config.toml
d_expert = 80
routed_scale = 1.0
router_z_loss = 0.001
init_std_router = 0.0166
rope_fraction = 1.0
parallel_block = false
lr_mult_o = 1.5
max_grad_norm = 1.0
decay_fraction = 0.869
train_tokens = 263500000
Below are experts of layer 10 (counted from 0) of a mixture-of-experts language model. Rows are named router (the router's row for the expert), down (a neuron's output weights, with its number) and show model dimensions 0-255. Each number is 500 + 25 x the weight over its row's rms, rounded and kept within 0 to 999. Numbers have three digits each.
After each expert's rows: "comes before" lists some tokens at least twice as common just after its tokens as in all text. This comes from a sample of Wikipedia text that the model never trained on. Tokens count by the router's weight.

# expert 8
router:501430564524501488497466526492481541474513431558523524485548528493479519519516483517526513522528484502438483502505514490505559447480495494519509524473515475516529485531487484527532454477504503524514503486530513493507502514517518502492501518505503453501524536526527483481503555512509481500491506514458488529510483487485461516504459513515475505478475509484474485497479521468467473504528484499467476507465530506475473530477494514517479459507505488502543462494511504511441460454487560475483511504505520539512523502498502491511484486505519541476530546501541530450484516487502505496508505566539467486468538451483484554500458490533512488490498511506499498493466551481515481497494500452493520490508470474542493514535476487495493510502513473516480539467496469493497515487482475
down0:499491462486490507487518459519514480489487490531508524536485521480512531476510543476518456510485503509441535468485493475483477504529523509463501506473502540536524516487461522478477475476495466465520516473497478499547452491506491511520473519491514492462519549490464522490512484534492510490536497460482470492497514503506483478497492511507526512553488511486500460479495503500508439512469508527459502507521442510501527514492480490525495518513485530554471551476503484479482494505459508485502512487573475509492517458497495518538481525468481494459477496531530440549560540506515537518494530544526509497490443527506467491507540507508472532483537502492475529514503516526535509494539488500533460525491524517490468509484495509501454545485473538524495460478529495492526534491534521
comes before: ":", "–", ".", "th", "08", "00"

# expert 2
router:509448523512463488456474495529493515496549486507525532477515505476488491498521500460527527494505448493482498486524494465512519449490502485523524484469550485511511505501506481515504472494484485491493467511453500525479460493521465551446481517523474448506514509504492527514522508528475469528517472497499506513494502494517481535492502548541502508464505511460479516485534517491468470525512496494501474518487508512507474519461495519507467448489545494520509480493524474526471482497466515515481521465469421495487541466471518502511473472544515546485518536532492509514539453464476515517502510546526460470511520488463488526506477473498516529477474478551511471484480491487493475512466569444529495525504454484512512468494493486482546507464500468553464523513513503498525497484504498
down0:497489460519501522512487496461490500484503467460477497532506463467476522464508503496483442498453491469559502477517461543498547513547535496538507481515519530488497503482473470467521536534508480460518518483497486478518515494516512475504508504547534475439480512475491513527523485486499535505537525486522459472519510519440552525511503492543486505504514516490536513498516495524545427514490527524499509443473524457481484496460473455518485553512534490518471510461502473479537497505557521487494522530485474513470474527538489496524530528542515496482509534476490522489458520474477466499505496487483533542503523539477487507511486525468523512511502518476474487527532465504479511514489497534479483478492469505539492507502462507507528480456503513497480516522528477470490500508498523
comes before: " of", ",", " in", " to", " and", "."

# expert 0
router:516437564508496487558480522513492512496532484527524519493495507469498459516530476507502536509500461488467492514501525482526522498472524467526533494435521483509554481532464499517525500459493502510496490518522535533504451530519499518508538495533537500491503533515517505503514509495422484536466500481505506539518512462474483511506499540511529498500490536490500520488526505469499457483530470519471489486508512495484474523511490459493460483488529490506492486472504476536469512476506528514532493520466457537497510502509535492502493477565545501501525531500486497435515497449498527496496508492498465464499536452462497521479499503526512500462522498536538481475485511482491482524459538466506499518513479508510499457527510468465462477488447466501482499454549533480518504496483504
down0:491542511498493449523519500491464512471500495521468473497536573506510479532532513504487515518469499502510488497478560477450512520559459516490496470495548521518495481487515482486515488500478531513529492492528469498493484507562474506484494564513515527491496519531557484514499464476499527506508491474480537503446503507522483490514477508515522533554473488479533510483489519495544524502524439513528474533488490487491547500455486474510523485510452494545484495482486476508496457485533483486466515530502514519491490518461487528494492521536481504528501484500518514519491535491504548509505513479475549506479512563524507518518519531505509495452517509514462450511480512485493540501497502545548519500530494522446529499490483489506521521501493506521543509467536469513506482543451478
comes before: " the", " a", "==", "The", "===", " his"

# expert 6
router:485486506523502470442468512509505540501538498519511500473493527462496520519520458512512510522528488500483504479527517480506530481473475469584519504489503494522567446497488468523524471502522475481534490515494508529501501517491466508435519488515483480511521529509515545525506502529474486520498481470475492532497504475531477516497511546526508539502474527489484484489503505501487482486524526483470505520545497502477483500468453493500488469469502506532472455513497453536452487512485507501527540498499487493477542472516489538514469479523537498470537524529526493479508455503443523507486526503500482489482528515489492521491503529520541512487495506525504508496484522506457503492454525498458503532497463484550474491492496468504517511421479473524482549507537491434550463488480463
down0:503519489483482529474540545501475461493506537489512510493514528483462522527492510469463513516506488496430504504505491495463538477536536451527485520559499556481536496554449500493502554517485485499502498472498500548494513533512470488514502478531512526534519458509512508490459453504532512494492483500476501495504444507476494526517503443461484485465463501512485509493524505472530510468481485492502503462523470503520491525504541485513530471522480465489494504512505476494505524513490516456497522481522489501475536518505490473483525516490544441501503512478521490452547511555474513484496540495512489549461508468495479521548469484507511538492523484481525489480507532492468450479474480512543459497495499476489481487534467540535485521488487455456528515504468531497505500517501472
comes before: ",", " |", " (", "\n", "'s", " was"

# expert 14
router:544463545521508508477459505518474505503531487531531554466532503451486501502478504500504537514515479471471466486492533463523534466508509489543527487460523493487479490505506469528531468446489515484518474499507552520503482540512464496508533539510526488504496515498527474553522566508529507476451481498480507512469554483481464519482486534524497532459504513514474483493531512527506485480505495521472497510511513503469477533490456469473511458449502482515500443495509472543434467513487500530477516462445511534482539493483488517513481503533522501525498549554495509477504461490447535506491536519503458461502533470487491493496483525499504508469472498516517482484469487512531482470477512477483512538494461485512505480503464485472499502494478491502504524489502527516521516492496483
down0:468481489489487489512497536515499520482501480529486474510470491510488507534497505484476485488511474492484510532493485564490522493504468513515511497509495525486533546529487517482527517481505504463491532523486476503467504476488535472520477485517529432502501462501465493503532509494500481531509500445464481520467532519491503551516505540481523506506500482504500520526471539482516447490497508559509473485514500523478500538526484530509475492540480484483497478486464459496442532507510493513504530507527504510508486506512544509496530510468516471521536496485493476532513519495465498469459535477474491461497523494495504440449529485483491502487478496512484539556496491519475494513510604510498445486502512523563471491515502528480511491432500524468470523523525545482499515469490566
comes before: " |", " |\n", "%", " (", "0", ")"

# expert 7
router:494466527529508518472458523518475514468523483520560506481528539460472480478485476513523528521489434497448468448512503482460520495483501478493536517490546487534493474520469485527538500475488514477497450492518477538436447534498511518441517488526503473483503497524487530500525550533477499511486461453510503526491558484516508524493491521526504491488487524471467504454516535513457492512520505511495505494490496506505462537447474475458481483497541473520489480465484470552453470473526488502499500486478456515501530447477500518523489460504531517480512517508507504480520493479459526500496499568509442480517501479523485509498489500493486521472503489520493517500479499491487501523478502472482465532494501484524522464504512507491508484442495479520488535497519519486515505512512468
down0:531461511510498499534534514496438492489526468489487516495483485477501478519523499564493514560500478515502527506479514474480500534522506509512464532492490518492473558497515502508568518484496508554522540503505515530507480492503493518590511514508478532487499464533544513488490456484544471487487503511526514504495479500518524508456544504509481477503490545517506495527472506477478491464507520474528524493527532489499498484528507458486499480493471488472482514493511513519502492450506503452535481474503483504470461512499518482459480488484521492529515475499530465463555498501442536457513500546496465526544545495453472534484470474532527520500491484466520464535483510506488496522487447485515503510507494483499555486502501495484511484495470476465493478519454467548478523516498489
comes before: " in", " of", " by", " for", " on", ":"

# expert 3
router:532452510517481487485471482535465511486508480492544518460507475498474524524524496470539513508509480495480488483504475493516502462507470477516520480480527504509536447548512466500486489445497510490503523535482512513507517556486483536501500516500535467504485498534485513478530501514454475529417483480474496515456544477492447516489459533502525529483495516454497466498516498495485514506512486498468467472491537492500472516463465498507469440503526520540550462474506464539467487488532503504514517505492474514532510489492538510526488483541529519486515526536510509483511486471474534493498510514521498482507512497471472527475512478499526510448494505498519479485472494472496470531510509476507478499543453506500474463527544489492476485502485503555481555449512498525514473449555492
down0:530491494559536511480481495495510532522448494479509525450485501526488531508506492529503494501477482465519511484461510501512495495518528534494512501499473474461498542509482502515487502518524482486476482473461526526518497510510514538479549481478473479521519467496478466534501453522493447530548500528519500497465485463505510516527527524535474504519538537520495507491492539514506466520505502505527535495468469547486507504518505563509496465473524474526466500517459506476560503532527494489480503484504551493462516494469473512472497462526485458529519508526523538476486476497477528482577480479499465556536504544497529504510481506486492523545491521470517528459492516516496494475526486486466504478515531500514480519541489503479504531461522505457504505527539471501560518462478505
comes before: " the", " a", " to", " that", " been", " not"

# expert 17
router:541416536541469494491478500519503510499509487596494490485550513474477491514501496480538518493498465504467468452518468442533541478488494480554538523483524489489547506527525487519529466484505498469471515510539504486498481506487454487477526492501488473472508533510487505497500511516507438483458497480474513513508488507495513504516516523539492500466496505477490496534499511509484484489510507518496505531490505477501456514520462469514470464490493506529497439499514469537457492514508507479490502523470510467515574505505509508481466475517521507492546523520464550454517481479469512503496540510496500473536551464495473538499488517476488503468501467538491497522505502492495480508520482465500485513504483500561531495512522488511502486525484487527466556494541482498528523459487485
down0:531507479486500486426484477509549539493499483479550476532488494526492488517503524532469512491523493498501469491537525489500508540462482504511474508474479499479484473490551535514494468484497483489485511567470481494499513471501502491495498500515538521524534537506509501462456488461540481497507531551488509512493528520506479538449486497474509512476511489529475532543510520516551547496534504502494458499487483545503539497475462519528480519451489446444509548485484467511449510472466502510449518499486496455508493510544518512516526502509488496523506543489523489507506490481496487516469515501454486477552532505482482496516475499490485477529501509481531439456516480497522515497509486481530545522474490524501475528554497496497489488459486461521489463538509508480491486529538490
comes before: " |", "|", "-", ".", " |\n", ";"

# expert 15
router:495470535493483466482441519500505493489508460571505501478509542497510471485519467524525515502501523478447489474488501423499529483485505495528483503437497514502551504510482465523517475470477536499483466522522524525458490527503473505459486546528503508501523530516483523508535518528496495501468496501529540532464535468515492530483502506483511519496469578483495500497506504490494477496521467504475484508488487512499472521491485461455496484503501501536493498472480488506438469504541520498503521504485483544515514487468527521486464482511493512510523506507511565484525421461485473503512504492507475486496532509469455561510498513515509487471491473503506499492538489454508495517522494431494487492507507503514482461504505508467493512525475461551499571493483487501537500503513484
down0:443515495490482506512516463486523487502473480491554426555470497491484541447481485482466502543489518532435501468501471442480486484500511489461494512500497514517470505488447514495469470483487521518520495484472475534513512510460455461523507498484489472489489529491467447484532512530522498477518514468490489475535496480506502484488495499493515503540524525509479538500497479503492529473507534507485523491465458536493490520469446471493469484559466467509523481506488488507471508473502541506498493490497512464512490503520538521513549540486473515534483498487507505522501473535482471530482498517477457467495516512486468539495536498503540544508471506481497521509527532497493423527464480475542509477541509504505549467496471491508486499510496497511545504502484482454477501522513515
comes before: "20", "19", "1", "0", " |", "2"

# expert 11
router:512464522554511508490479508504483530492517477560478486507538525495522468526529474487508513517548496478496511489477499460511518512497440514572524542470539452499532497525498480499498477500491506527486454490500507536503459541533492490497482491499558495462502531516508512550491543521489468503491453490506492492499522495471485506499497530498523518494503554520492491467511512472483504530532504509493511569562514508497463495462488487478483495480496494523531445523534474534466478461500539488486501522501474525512492501523524533546531471524493514455519542525514556506494479477492485522469506513501496479511520480504488519489470513449506501501475503507515484496501517501494481556501500483494448506489476454512493452510479479492483508433511500535501540467542553479528506486509506
down0:480524530495520501523507496540491522480446469488531483470516485477510491567537498496534515473518490462530489494523460523509519541499499513491526529495467456447492517515521516463478495524534501515498467469547481485475494496507479518502511444508507512480490516517512487533510493566503485475480527537519496521481473491500521549537422517523533490551519505541483576467479546478501486460503520548510477513548532465478512518467512520477512513446534540538496525470510509481514474519493502499497502486505500497506464494497529456481505536494493485511469453472539517513472465515506468521503476505508533539509466489495504529515492512462521493550535494495484509480468502469479520442510501497497507454473488472517495490482516485524509491480523486484526515486465494502518491488497486
comes before: " ", "-", "|", " —", " −", " +"

# expert 4
router:529443541540504510458499529521511517496518496518507503463575509497495505483527491495511525521486488472492477491522503459519537472511493495540543488485540506546512501527460504492509476497503467470507457529507521506494483515525498497493511518517501448455491526514516523509503510533469473509477497470507482517499527469541482543526486528505465491526462501494504509508537520516476438537533486483492533521462496511475476506534465530498478477488510494521494446508486454514460492509490505523508497489446487508493517502492498545537438466518513486496521548528523545501519467464489492489482546548548477493524508515482487524512494512474515499496496455501516498471487474490455480493448547478486497522519461481516504478502483474471510487481507434479465559462525481475523475500508490
down0:533485479440563478492443531516506541538482530473513510516521477512508471501523500487553539509496463499478502505509505524452477498506492492493510562528490491523512502507495489534526515523514478496492518472495492515485520528490454529506496519531515512454455507479536513478522513419552515504503482481537475526506511512468502532494498553519505543479528492486532507503504549499503510490499511489506505454524478511469497481509479512463509529551482518504508528503471519504517489535501540473474521511489483484503498524478507524520547500423490484522486540512478501514497496479534454536504487488459499496529503523479522537515505479508462506486554468461531506508476519483493495530570489473534524503513514493450485511574508529518520484466516531503523512497544499499495502502503522
comes before: ",", " |", ".", ")", "–", "\n"